Below are experts of layer 6 (counted from 0) of a mixture-of-experts language model. Rows are named router (the router's row for the expert), gate (a neuron's input weights, with its number), up (a neuron's input weights, with its number), down (a neuron's output weights, with its number) and show model dimensions 192-255. Each number is 128 + 32 x the weight over its row's rms, rounded and kept within 0 to 255. Numbers have three digits each.
After each expert's rows: "mostly gets" lists some tokens that are sent to it at least half of the time; "raises" lists some tokens whose logits its average output raises strongly, later layers aside. This comes from a sample of Wikipedia text that the model never trained on.

# expert 31
router:062134096084173109072201122126140123078128059196097147085139160105093127162134113160163126172155142155085081076044144208115106145112141116165118169103107122139144139156104139126099132113098134
gate0:135153209167166122113159143162158144134119104118132149141124109193135152116095114130128094107111117167156118113132149148127102152119102126103095146114135082168106142187129167152120152121132055
up0:114177163123137151133138145171135100068138098117125122193147151165121161112111093117138108085142116139160164122127129169161058141127126158114029149106119076103170104197118108165125111131138120
down0:091109158147120198055205134104130119135130070130108108070152230160108172135109164203152134094066104127159111107169151116152095100157121093139095090119102125135092142110166159118051111153131146
gate1:199163111086169141156171141156087073102180169086083137149136142132158093136149148089194077127152114168112109091141154119114172184206096152127119134132102125116154092098116179189157166077087097
up1:116148070157126164158117096103108149119150117112150126129160126130122102145098132111136163135143128165168096156123130094102167135093089150114245130099099115127094126136111172071123108097107122
down1:110118114097135108136154116117109131163143126151131089128120114102053162140130110139164131159156175116152133155121098128105086172171097094113140066114185095216069153077116132116129193138126129
gate2:168143137075130166164133150071109123138064141122083136117088148060174205071132099162201148153176160185154086159129176175160128116155130140134083115120068071157085169117126088071107100158151190
up2:158197145183126100100123129115142053130102124099165164152142146170087091136165165083114141181167093147090156095085104145133101142130127141099084111175162137160124167145175160059125093178147091
down2:102175043111078087158119179151108149123090121135151108167132102147158096107133076145219111104130145108151226083116129028153131112067119149154131194130160148134133090140131122138113164088208122
gate3:112068109101094169149142098118186191139134127085131086128126101101159143183168100134108124083089146078114134131165068051134087165158092117163134094151109119160083144147186075111094115117149120
up3:154109162058137142126175114132132138141152122107132101110127140116176131133133110110140158051116140099092146131157110071122082181112079126159124133134162093127094158146155087118092115126172089
down3:145121134108127141117122113083124152162113082156079147109158095067097100125128165144127201138091097138108127132135102116120113131140136109151113124158127081146119107125133122115100098172086129
mostly gets: " Genus", " by", " featuring", " According", " Starring", " Animalia"
raises: " the", " ", " R", " U", " P", " L"

# expert 15
router:080123132137122111089210110131142111203151192123131097159083115125180143125153107115154105088183102147136158126118178132109174170169120122149088138096100136094148073181132142136140145085202158
gate0:093097112112097162163123141143180090086118199151108125125126131076163171126161121079100072145129098100102149147110107107095147134086198119165165093157156139136112201122194102101177123072109137
up0:100129098198114103139098123075159153108186149118102120138107070136137158169107058079113138120188134219118193122038108183124154123078152190096114057139189107147119199083172089117107125134152108
down0:063145132159187093204131050160191170062139127196167159106135127123156102160172178131157140134152113167132133186057125128106141129105120133099130124186164128140096161131075169113124136141137144
gate1:130123121101124157200113160150070119134094182118056136136140130071059104059177171135109153125154143108097145174155153117155161131136105144155157121073112076111113164136139153134141093217128160
up1:186103162145136105125125130135110192083080078146158075088133128151179153138067143122132157131118134128115130125093105181124123152118160131121136120163203155157149125131178109103168195105109099
down1:218189112122152081167055102147114161062054066154174124127150116124157092192062083145204149151156137081175144132128140186051140090101076110136111146186098137087137151099124038097137163131111057
gate2:162138128096183089158153130121102126133159164147123178119080120105104111143187170076074164132091143128174074119153151065116138146188118190109131115191110161125191118076121140126132150112095137
up2:127147144141125159143094097125097163120117142100112102129136060135119129164125181156135122131158122173154144166092109148107105121089155102123106115093126080125091179104151104093079117127107143
down2:188135143187142103147177084090075115105123131155135149124102088111061142138132161085147132128133112165199086114153182074123087132139116113124114190150155111090127166125161143130149161096185183
gate3:126128123097184145115096100154113130162126098087080123124170138108113167096189099115145137125133114193174100123097159074186154180153097145169171095171186100137087132123140098162165123130163141
up3:117135089193156119152129113113159139088105186176188118072130081155184069150096144167123164122104165142134060154188148111114123154073181164081111120139125158102153147094092200128102130155138081
down3:177099086128152173114087154133058133117123145066055110151161115139086172173114175083150133201136105090123135131122127137133112100134131152082160100149146117152148166106157068121142111129083127
mostly gets: "150", "130", "250", "125", "400", "129"
raises: " |", ".", " (", "/", ":", ","

# expert 70
router:098138150085190111171098134147165137142076106110077095123107127180148186091111111058161085114106082138180107147125165125125142157088137130195161129087146136158126112094119136102160166181123202
gate0:146167144099137128177117103123026123181135108097093081140070144109130096106142084154035110122113136099146104180147101170138122120088126095145140119162183108165110125152129152132091091146133166
up0:094139082156125152106117111163253152090139155134185220106192164188122163127114189132124158175090072131105167140100092126127121138130143151113138113079084142132115121161138104130120152076136039
down0:119142073098147163153146132129152032137173189140149146152069117174139113143149075082135146100143143161093165171160136105112137178155162160160125108129099090104121121202076092074116157111133125
gate1:144143132111093194069096094129056106148132121149114173130145159083175145167129123147107150140070156044115143088094155133140093124115104117141125123127152128111139092073106125105054126121114139
up1:134124124078107160073156112146059081145157085171104153100123135109140136142112118123121117094079152060132129153096149142169088140108159120119129149112172123138149148083166167140090119123084138
down1:140122117156168156080102125161116185159094108057126079107133128080109162098103153192145136094197066124132106155079131155160114121097193098155121130136114151117155167128168145201124137060103122
gate2:154113124182147099152156156197122178175120113119132109101106146115071137074119169187115111142099109061130111114103116099085149155140171130112158144082133116175155153143102089102113138169140103
up2:075117105071076153171167045062122134120131122138111115134156075084189151139137157069155125117122142175171169121185122161133123160104083139120128147146122125099097130139171126125110092122097147
down2:092125181149170103102176104105159118144107163129197083144086137150147121101137157086153168176172145085122147156174110135116131126139142134157110121141125163121152112136114152087155088143091149
gate3:092135082109137139138121153113143100111110162120117136109211130085142147155130143199154107111097156116105122117118149178120136152119148144120115123017164127127144107138140104146099121119159081
up3:104138108136186101108145175170106097141135110142118163107166128058154088103106208167138142152058118134141083151138146113093193215081110116103103163108099153154073104106153088106133140121131080
down3:070136163062172126103094119160067163149127083067107107099186160094133178108126122148118203116153111111090086098125159170135124191139143097128087155097117132119162155131151069114094080157134091
mostly gets: " \"", " '", " re", " “", " ins", " imp"
raises: "T", "F", "B", "S", "P", "M"

# expert 73
router:134115169096109133101117107097080142144142129169116150162136113139157131138153103107103172118193092129061165165076106158118138119114152106093120125160144135143138124149145104101080112211161161
gate0:127109150131140175128160146111102124127142163075126151133216164112156127161077188120178093127092158075096115108130150116167139144112148089127119087099098122067119142114086107110079160174122045
up0:130129114195114113139124043131154172101107136159172128111125084160104092123144127128049168129190163148165082088134111123128065124130175163144121172120172150164098132110134127139088182114144149
down0:093116172186118159178114129117071159119149190132114107146079128151127146112182157124102186141198134105110134143155155139047144127158138113162086142144097117151117130139148126131152141130141221
gate1:146088122189098146111135134097165118089103124086102063186051078171119135131180143155088145129132183169130120103145077155134082146105075142187089179085131149111126081141106124164118077109144108
up1:168097111151076146118128181095112100104137096121155095129164121189076108118124145116120174128127079162094095106129133148069113192079114165103063127147182148155114161140095119054139084099136107
down1:139098134096180142139148100137144083082090136151139088113128151114116122076098126176159053195150183117075067168131175151055125103182227119132108144074166115090115131125133109166124146075094130
gate2:122187143121094180143166130117099121104138192139167105137152104091148098134114142116125179117104120081138094077144122155134158116121141118134071075150083102063159145049141122085121149173171144
up2:111155136118130147104113129098100176157146171161166117145124143122081079098102121096100116094143103111136100169106090107132129173093136099136117107163139124113175163088131145094128133163132128
down2:175110045162154120050120174137129175171105048103149118115126091080109108193106166125076134070113139098120165131127129141166118150149162136114100133052184105092131157061106096098097137167082118
gate3:164102192130141076117159135167064123219126135144092117140124161175152159130099190145122109137142085140128143123044146160172095120102073153160105163113161164153120115139096025097114122187125108
up3:113102117133132172132105114131169165060115110058158107115114165117201116168091141154106116145114134095129116120173126107177127170153132120085127122159112111110134132142133196165130173071077127
down3:061148128149102088164142110101154190072139117144165089157153179109106078103087143156140100124111127109154103065140158120126190063138048146080146132099085092141144150115116101120140076145123136
mostly gets: " •", "°E", "°W", " Phylum", " Coordinates", " Animalia"
raises: ".", "–", "-", " |", " –", " ("

# expert 87
router:087130085147173117108140175120174159171080105168080120150137057119133136112187190138165106103141104159101058133118173132116075152141134186137126186155109080181100117122106136186107089108147094
gate0:075094138110078106102126121105115181107117152140103134103138116136149120169112156114123146168147143117170115052155109166130204097132131121155165144111179174127104137150141106135139121116110127
up0:184164143094142171122126095088084056129138147086137128131143150145157097153197085138119118092129115134059124159134062138173115203133132105060121127133081108145136176167142127096119103139134163
down0:163098166127123094116165134105143116143087155216158141125132108126109148125198112083213123116068138139122139047138164132145066140101049169171088099144151149142147161107148138211120128133138130
gate1:138087143117115117187159081078145122134144164115089164147158135152073137146117114173136142156113226129125135097154118135109135105178180121123085125135087145130103105132194085116168185123107110
up1:143065125107130120128129157113115168110135086147142118109178132139000137134194101212125019085105217094097122122098118149178146130134154141181134157128103129157135110120097134129128095100081151
down1:076118149097127108091111158157099115111152145114200142123108136175168147156131116120132104171124141147123152190142160122200130065153138143102143136114172176161100178098117121157134124116123149
gate2:189165187152130144133108104114105098131131129147140127125117153105135139159105089115153128117151193143111128136159101107182085105208100154140108080156146180099075199199089169097170193112080111
up2:055103087141132124118105131106111086140140117134155178105077108131134138077212112149115110151111072101165147125130144121124140122117087115132191126187084143184192103101140128107064117152182169
down2:131125171166152118076158153169141134090182101152158110175144128110168129102118144103177157127147191090150167141145137127123096130124097101116114069183201140183172103115218168121151135138185127
gate3:109170122168108165069121150166161135142113112098062132176147145112099148114102125156147081123099149068128164138117064186093136135100151125114169114099162114128160116171075138141168181150083103
up3:126198112200126130140134097103165061147101167083048106170162112098107110123116084112119097161112119154092153109094071182110123118158191126150130124124135122127142112164142119084176128112109122
down3:141102097167119185167131150119118113129090169161075134146174085133104117121110155059129096148111036220108143117151155110115129110120125117133190096102106155065139082164161157124104111145122086
mostly gets: " (", ".\n\n", ").\n\n", ".\"\n\n", "\".\n\n", " (\""
raises: "M", "Ch", "B", "U", "S", "C"

# expert 86
router:109059105158093110128050133140080118125131059131079153133124122136179135108131159171147110102121122161112076132103188200173149124095139103156097132063183201149185124127181111117122157164041143
gate0:138102094128156125147133154138111114154117164172105141090066077161141078129179161146128130092148148136134178110116151162123080168178064168073167130086134090120051135166133175159098105140123149
up0:120149112123177139113107114131077108157145115162134171128075119178074099111143186137081108139181161060151157124172085148100146126123078147101130115066123119199163095156146151095116113169139150
down0:145100153105143149066065149177101116107145182114115158140077155138146137116137139107111141146155095119081132097093144110131066156177132111160184097141183126071080127106117103102078082105119169
gate1:092133093107060117131144139120074171176130156124142150178123130095174079122124085149137149093130083122176117086070139112187094126166159159139107108126141103130152125148153178162101060094085139
up1:050131074093091133093130154111103115086117116162113140166151143096151146140185129168142108155173103114154112068153151138142111201151154134171105188157130145140131087087113132148118040106121161
down1:155165082113118148066131181157161132169140132112127117132140140116094108082154084165091101106137145147076193115090130111155079103149100122105103165098118158158117151120132192186151097168052163
gate2:100086108109160108135149161176117127122115102087129087137123172117108082080094119153138155083079158097129156183150117105131109122128106141119099043137173142115102141107081085133124162174107168
up2:119146154098138105150162094139175112156131099140113086140120113143124142142105119115078137140107161121155166098185180092122141131115131128122149164189100105085130105152119134152150135140124162
down2:106172188098162100105131149112076182178132130162085113125105106135115121104166173086174176182073102129087121073163113125185167133102159130096096109120081075090094122097141148144169102144164146
gate3:128096128123155163088125205146104136119175108132110164157173106164091143162113117101086094120104135115125146094119088144055130163121171110149158154125167174116085162097197102121154135031097080
up3:117142134104180073134081108106156145083084108071100185159151125088202123151134159125095104170061136126084120060094118158123114176105162141139133149131172099140160098081093133120171157152153136
down3:132133126133108098047116058079108143154144078144090125159102076142163170147113136146131165086164129152147085163127147178133075171069095140162104107139084168153219115109130176121137125100126100
mostly gets: "の", "://", " www", " :", " pp", " Les"
raises: " R", " C", " N", " ", " D", " ("

# expert 4
router:104130133089156164082127098137076144052125113188160108097134165107142183137088074147148148135173049123075111134050162169090092141142118159144087131128099105096143148095073128094089107203177070
gate0:085121145110085098136095091120126148081110101122126116150200130152188160099216126137121131089172068146082149103181123128107161110140140100103178123165126122154132161117122129096111125079169139
up0:150125158097132099091132192130126180122134149080163128171119178075104144092169174141132167151165115102115132150116092099115120051168135115137126143089121165130143132181093159118155133101152145
down0:165090106111136147160129104091128094054167148108118117162169106160105136093129154104099172133105168111161109118104112155143174092150092152130122123122130142071103169140107152101094132103118116
gate1:153152126110124053150132125102137140167170110142099138133211099094126172119137123184119179080172151136112134129146140154129070095118167192122108190120149140151143126123140154101129126087092110
up1:132117140151092131173123127111076120206181130124106151123093137161071166163120119126109099151187128084093153138157116175145134176120130147066158137149104106087131086119106058163139080108077122
down1:110113124137087086092143131119126154130072094156145099114122222138174166126098131170127126137132162106108203111143134208102094136162231138117121142123147128130154138145135096134110146124120103
gate2:174182102165132119121186147077116142146138151133147086134140134053110061119101136126070117136140168048189122148154111105093105103135120127134170194097162150163171097120092118172128093089131164
up2:128108073145095161119168106177143164088105138089128120149077170046152130145107117126151109113150114160109159146188133072143128143154103153131180088191106135091182155050105108134113156105161150
down2:160154119126163159110127090127138105038100128107083107191126093110132166115173150124160142157155151146134066160137103080120151130132110105154134119114191184114145123149206111132092076166143145
gate3:138129118151094127106107145103226153157100088117155165078152132115107152158176155132124100110091142152137131089078171109087106091128131057076139063149178114186140117206126145140096132153124083
up3:163107162145053097134150126127158145123086084148110091121136146149178124190096121098151063114109210168095127131109166119070115160006102087104169117130135146061167087176159125125100145153071138
down3:123116106153140126126164117140137165113137129028150114134164160140059177093112148166102209138145174145149058094102139119232096145138125131120090124157129155131120174093145162162131133159154083
mostly gets: " by", " By", " ENG", " AUS", " against", " via"
raises: " the", " a", " ", " L", " S", " M"